config.toml
hidden_size = 128
n_experts = 48
experts_per_token = 3
d_expert = 32
router_score = "softmax"
normalize_top_k = false
routed_scale = 5.06
balance_bias = false
router_z_loss = 0.001
init_std_router = 0.0194
optimizer = "soap_variant"
max_seq_len = 256
dataset = "wikipedia_en"
Below are experts of layer 3 (counted from 0) of a mixture-of-experts language model. Rows are named router (the router's row for the expert), up (a neuron's input weights, with its number), down (a neuron's output weights, with its number) and show model dimensions 0-127. Each number is 500 + 25 x the weight over its row's rms, rounded and kept within 0 to 999. Numbers have three digits each.
Before each expert's rows: "gets" lists some tokens that make up at least twice as much of what it gets as of all text; "comes after" lists some tokens at least twice as common just before its tokens as in all text. This comes from a sample of Wikipedia text that the model never trained on. Tokens count by the router's weight.

# expert 23
gets: " ", "20", "19", "–", "18", "1"
comes after: " ", "|", " |", " (", "–", ";"
router:477555498530516495538516535517509460533541498488457495477461495524507474507470533507494502507520518520501480439508479539485488529494514523516537482511502479492498458543524508493500485531541478509500497502475479487512512471439511516501500524499512495536528502520446492441497466488482459519497538544514506488509439500517513534490504488514508504530522510543464518478482469501505498480440
up7:512509488511450473462506528535522493511540503464507516459553499496488494540506515526520534474473511516504493528516491509501488517449521516499520465448472491501511516449457524442488502500500527482511466445479506458493496467485496486482440491505495468509518503517502484501504457502514502562479479524489472488492536530508473503524495514496498499479496550455462458477491506542484527491503
down7:478538497498478488466494524449497486502541481503538452546511480482472453466493516440517522506513450517513504518495504515489536492489506483495469501529510500493491540454535477474530481535507506546508516480500481554502475469465486491484526513498489536517490477474506531491517484552495505490521471482482519573518455525501539491470499514486447482493475520534522521487503495504494507526514
up8:537498500547508503479536515502501513510521508531511479475478502511470500539481473500460509487511503479484490493497497464542527472488491494542530506535476490477480486481506444500537458489473468493522477522474510539511484487511522503445479465500498526495526498479506443510479456565510496526533533445494526546547505527506505498510515503510482484530532432491461488505475519487515484531513
down8:485517475475509499491468488496550509467479523476427499517427487476504500495543552522510488484494498499482503503476423503458484527538458496482494510503465509482513500491449477460512532475521521498497513528487533493484482491489503494489537511470534496505483492474457500497494502542524543477538491533488471497477497474495539514542509495530451484502525498529509534511482483487469500520476
up9:515534515462523541492512477517505535546541505547494513467482539538551489488484506468482492500541531521518508515525477487482477531503496517478519484545494504502484463482543483467533504535507517484499501487551494499493486488506499525525486498516505512479510530498488429440527504458535482535477511517473537484534486483502517493473517503505479528529501467534501496476453467473484510456474
down9:471495506561489503509537520494526507526488477454454522474497491522504495510518506481507465530528492496521470488476574512542496481500506520528536500480509474509508528500496506469458529512513486512510466473493537472482503501505517487431512474444453526511475448477555491515522508497493513501516513479531462539481552526537495485539520492512495467508518536528504521510480476499516489514514
up10:447496521471513514495454522505523522475504456477530457531527478476477498518516497578494495485505517488478484510497545510477443478495492514525491491516465481512499523531529507496517496538554493505502457512491486482513486481509478487490523487507481488537518500532472531506472515542491492484496482497478487489490493499509439439515510516519568501463464474447484510491510506513525551493486
down10:482462457460482490479512498525531492482499495521482516499494533543474491521547490457511472479501516542515489533500495526499487515491526498514520507484515496512508472525472530556536500518486492519505496526454483520531519470467492502506493497488439513433485515495512454546501508525551482501484484485451464480552481453478519497477511506495481447528526517493476474463476496517468521523496
up11:519510532469509534485488502547527519495462505523504554541524499447503493499492501498485475500529512490502519514496524497498481523512500467479495500475454548503485486501461505484476516495454499467481547481505530487497492479521492464523491559496539493500525479485530476468514535453473496524480514488504498522475502477437502507548502534464463465527515509504486508521463496538519492487426
down11:494497506519510503469494555459507534523495433471436520510438524486498484480501469472506485448513482500506518525489467448485478527528510511504511536525468497460503530515480500538473510503511479517545493521516468516529493460505504526485525536514487492468480490498527463535519527483501511500491503429505480509474484475505513529491494495482536503508524484479521502529529535554510493527486
up12:495480479486531519515515492507525498541489476559512525471471556537528522467469505486478460503549509481492498462502462530489534506509498497466533517529507506521489494465495495469525488492494496466532526489503501546501506517490494516492449504501552487499483523553491448461505518447482495521499556538480496471477478526523525515488527533509495479541486527549513472504471500523498515486491
down12:500504503454469501503493466538487484491515500493528490506508494496529439507509516461452501504418520530482513496508511519487507464475538528509512449510508525449490503521481478491504482521468478500506511501521507435520549468504499431526534537505501500497520491475511507522480492535566511512511456465494506506516497496470485492495528524508502503472486468492519467510526474456502454497492
up13:472472528515500527511501483472449468484537533502524480489518488497473469522532496527482489492564475514500489494492461496504527501536535497507491510487478548535546552485508525527497524506478485524490501484546453490469495466500571482525528495500516469509515435506480526496511506570457529497498495477504503484496461486499499524515504504485497515483485514508555471480460485482491521493484
down13:528483497522499491466475545497497465483510504503534513495510474503477519475530471518482442530503507508521545550511529499509461489487530536549462535547513536516503524489542515480539465530505505479502501474503497508482482495478528486487475502457481458457516449483460498489527486457507534535499491464494452507479512498504500482492493545496497480525508529512560491542499475496506507475470

# expert 18
gets: "v", "ay", "ob", "end", "s", "ight"
comes after: " D", " R", " d", " r", " T", " L"
router:486524448519503531489540496497508459522503524508480523506485472506474510501509530527473514502489520501483503484513515492494504514500521481512544489539496493533451442517536489511559520532513465497500483565474479506510583526501502503516472497496465476497507491525514482474512465521461503479498473520512469467534485475488515483511471483463533473528530556496508565472507480473510495510508
up11:507476531514511502459527483527485520520523499485512492480530511506512469459471468532498482511501516507459489508539472480518513522522529483496525497486489513525470503474457572445491536513519466515518536480474515488496514545484512432495446490492517483512499559511545526507536476517527508471482460520517458478483503466476501486491504500515500497509513491547515541513519487463463533494512
down11:494437424542496499462478489489507494470500511463509479483515513481496521475471521461474511503489489501515472486479480512498496564527509531497509501531543540523496512487512475523539494515446530455466475484518517535497474506515500488483480531485534524507487520509479456480497523509503474531492504512498511461553510502474493527542492554482527513468518469493531516487531525484489490552491
up12:500507513428476503500491448512454469513494483509485555459543469515487484521472462475482536514536520495529553485467504455531495481495484486525554517467500489496513483539477507531541462505528457488489504512526498507499513532478487534500472509496514502525513502507496536483530531537454509494513487483456522493506524479507496525492495522508514526475500504492469524493501562459461499500516
down12:544494458474488501506472522500474481544466553486516481497512490462503509511512551529482503503512491473456492490499484496531490501484470537498450462504563558530472519502482513485470480502530477529489469471518514480490487486531495555517505499481522479491543527469531501515521484449519533516525509490433485500487519509542513526495529549530524512508513504490506503519478533480488513504481
up13:539490496520502505536523489462480520506501489481524520495504485471524501530514492530497487494503514520493459519541485465444433521474475490492485480503450481557508495496509516489534494544488477495524475497493482505560523495508509505463469485521505505519441448541492534498468483484477520494486553518521503512565453493484500509485480489505512505534525556478464475511482517470500505502518
down13:456506469478490472498473524477520495493507456496493515475488466500534459497503520508500521522487492485497486525505495494524508490494456520541553519475506469535452546475475531519528482511495519482510475480522508522517482447526520510505509547520488485467455456452508481509505504493496507512489490462548444534502496488537508492463472487517512505504482453506555477531462477506471472541523
up14:509501493523474507459532496516513501490481477499488473517460481465497548441477479537504515521555451470509485522489520498478470505494519550521497501526515456487512512488487491483488508516490527419486489493441521489490522493487474483515495497474464497496478532512504446508508539516534487526482462523509498445499499465472483490468503471495520475517516510530473491471488490494511528513569
down14:485523534516449492504469458468470511501555523481520519536500554458496454486440515473520495516489454507541502519438458515498529507471456542447493501477525542464511479500501498498497472457490477534510505514522482527504537509514510525500483471492546490514505500479482490506505492515471484448483523511497517481468486500482462532513519513480508483473493472505516523491506530499482477478498
up15:473520456452501521491501465513567506498509520512517476491514488493544545454439486519471528513478491510489465491508519561519493501476481496513538466505491491513492528521480495467468496470483517521516469490475491437506531492478456492469445487507473502502523514495520534509505479471463528514520447478506494501500504491478536509534506449489537501486524506464521493467463512491511483477489
down15:480472495514506487542486520515524478500432477499474456491529496510492494504479498477530507512508436490499512488518481529448510471523518511461486476536490472478509479492504524509516474479501500473497498476508511548515482486550496496525513526494481505511420536518495494533515524487548494495491457495470472526480486532459473490509538520530516490491486522506546468498509469541493543489560
up16:482471500457511517537548513507562508501533522474482554482532471493512505522471493550508504499494507522520509490498524497547523537509496491481531469513533482513521535520510499522514492512434501541463500450463527500506516509509528524502485494498533531468513496537477516513496488492468516500533507487478509494547466494528541511477524487515519497505470465464524508496478578498476474530491
down16:519475506527492518479474504506496514483462560564483534512484467470543472541521508506516446546508516447492500540520497506462523454513482506502489533489472487492424490518502497513536475543526510496541464512495511528476499498507453532525464488506485480516485482524490508523467562496498494534530475483508498499501480471476504498507524536474491506511506498473495515516481508493504474458508
up17:508518471487524553469502533511578512525479492495524469487525496501472503545452547470506538488497501517454514503457475492510460501492497528482509483523509523495489482520517514492527463529462507440491523527489487493509486482460480494509451471471477534521487467513517533497514533523467480539506534502512530502507449473495472466471488504492517514500474473504500484476488461478521527524467
down17:532491494508498543460528556505539522473469505512503472544496488496514469506485477498472484512475519500555521538491529481491460535504505484501536497513509475504507519502496545503500517476532482502531516478488516463470529476477510496472510469500460509495448488489492500527513520472522526503520554505509474472530481502538513485511497477511524475494470504417540436509501542485498509544513

# expert 33
gets: "y", "ud", "g", "d", "N", "E"
comes after: " J", " N", " A", " M", " I", " O"
router:505492469517506503515509508522483488503486533478520520523496479505455493521485540504509551540483503519478503497499499513475472514482508531469505455526540538529455506530518490517530499534501522511496487514448482463532560534505498530515499532453497510505483523511521522487503463531481527479488563519539521513527474479480529515526571470489519458500526544503501518490481447498513492511471
up5:512543511504517505511514526478532460489459511497528521479504494503518493548444510504492524498449449521512494497477531504528480495514482471510483483458520514461480516473505477502549537562511504466489497497506483546495501497484494490505507502473510511485557492519521521442490515484486542492522541450463535502505455486500516522455512485507481535576519489508486515507528494478507511495526
down5:520523487476527494530440507494561479491491506504571465508503517483480518472501488520504510485516462517533491515518435536531533501486511483539517485496517482517502484480480527489468512492496485523476477471462518490482513411494473522488508472528543514493497483501508531507506498497467502502501500543495518492495512537502492463543528504492524493517480511467492442522528471558491478528511
up6:473551490510531521438502511477489531488509518490501477516477470490502514509479465494490484508481487530480501454472464471469529516510523515513499487481483481481509547508492497493464518549483498470534509486484525486554457476504512498518517478488512474484504444494484483469532534507484486482502556538486498510527491496463504499499480536533446462502489491509465471530504455430497461523510
down6:487547475511506508524487456536516527499481473485469508480551487488499512495459494491509502472504482507453558492510557515484505480506493490477538481499479508507522543478523508511514518510484497472476487480527511428519499510461479490465508488473468485467485516555482466508472490482484467498529475498465532517488491523496450511484464451502491489455525495488456538496517530497460488489541
up7:485502488461517508542506523523535524536470479473503530480521538480459510488522508551522525491540514473556523475518474524490522499440537454539478491516532463489524515505494512480527482507513508512479485505496492483472537480464496475466472510462522516518503472486557514506494473472481469506479500533536529522482510456450533500488504518535496535485519493501484497477512480520475458474484
down7:510494518508493530496506547453512547470507493474538507497528494462524513519460473517546499519514483521468504497486523538505509471509473513484530486477514499532498522534503491507492486517490503504524521483564507485475480498464495500559479508468486534469474504472528462517493561549532492544520530466484480483500479486540532528455532486539504516542505454501512508520504449494496492501489
up8:525531447462494527511531507481484486469494509461495495455476496469520501471455508493510455490565523494512516501519468496448527464487441502494535508497518501509485496495474506467505529498498529477471476484489506516474552497485503522469457519485505466528442472478489486515483500490488504505477524576512488501497493500444461493488504490503515494489491513490451480468545484491501465513477
down8:481472505497459442447486493541576516507488511482513493504493475483506501517493525494490474494478533457554487502495521500535458518540449508521483473451535520508555487467459531521493487497474494478536475461480488493509477484535479484513464479507506476502512483515495482461489521469515521542492495498500507500480482483534475477474486507523483473530493494469482518478490449490527500453487
up9:443529518476493516466487517503534478497464471516522470514470509536515535474464498481523521479492512507479487496482499514521504512511484469519480498504508477523437493531504505513507487538492484498472472487510497462504515526562456507504490529475476478518508470524503512503481482467468511464523498498478517480525469454499486543533459510479546536527510522505464501446558519482520530489559
down9:526467513463513471470560496447460531467496512511497461477493494478469516510502503499510488463498493518499474494542470511547485530482495485505552479545477475532505514490498438501486521470509487473467504491496502488520483511497485509494521515518480502500539493559495541488492496529495529491499536480488552486506523443498496474484503487507499548488496508515529508514525559456457521536469
up10:554487483523550517529482477452533485470489537465512525520545519542503486479484536495503504538466491517523527483472478483486505504502448456493503490492511556561444494497479494515515496512501519534491511509513497495490511468470512541484477513468521477488497505476455499519506489505471464515458522512514471458504470513470485514528503502456509499504469526462553481494504489492516471483461
down10:517506462527528547503502483488506507493500521491455556471514517476490535528506530474496465485509465480492501499497478530504524463522471441499535502522505477502498480494507470485517469502480496491543530513473500531484498490479506464537525502517516487504477540547451520499517494507497517486523423524510510518478504554469508485512506538502437535463485506481471510441475520473491517521494
up11:503500475529520470506482479453506525522534505512498514554451506483477472540487533487536519561506543530481507498523537495509447505499516476468499541497551493473488513514499478499474515496493515502450507509512509463496503494508516515506494458479479481488472540503510488553511458539502500518477500491474461482501539510464500473506488462506511539518461530504507533539457452514505468495471
down11:527430493494510499495488509477516474495493522499540506474551479489518520515533486466492497508449530489473484522501511436506534496544499516500520509447460503491500502510509515513488519481537535572517503464499559484479517486460535525505464538503506503526476523532557514516523508493521476485547506513490513506535507512494547488479517488531496490511488509497476483527488472501479449488511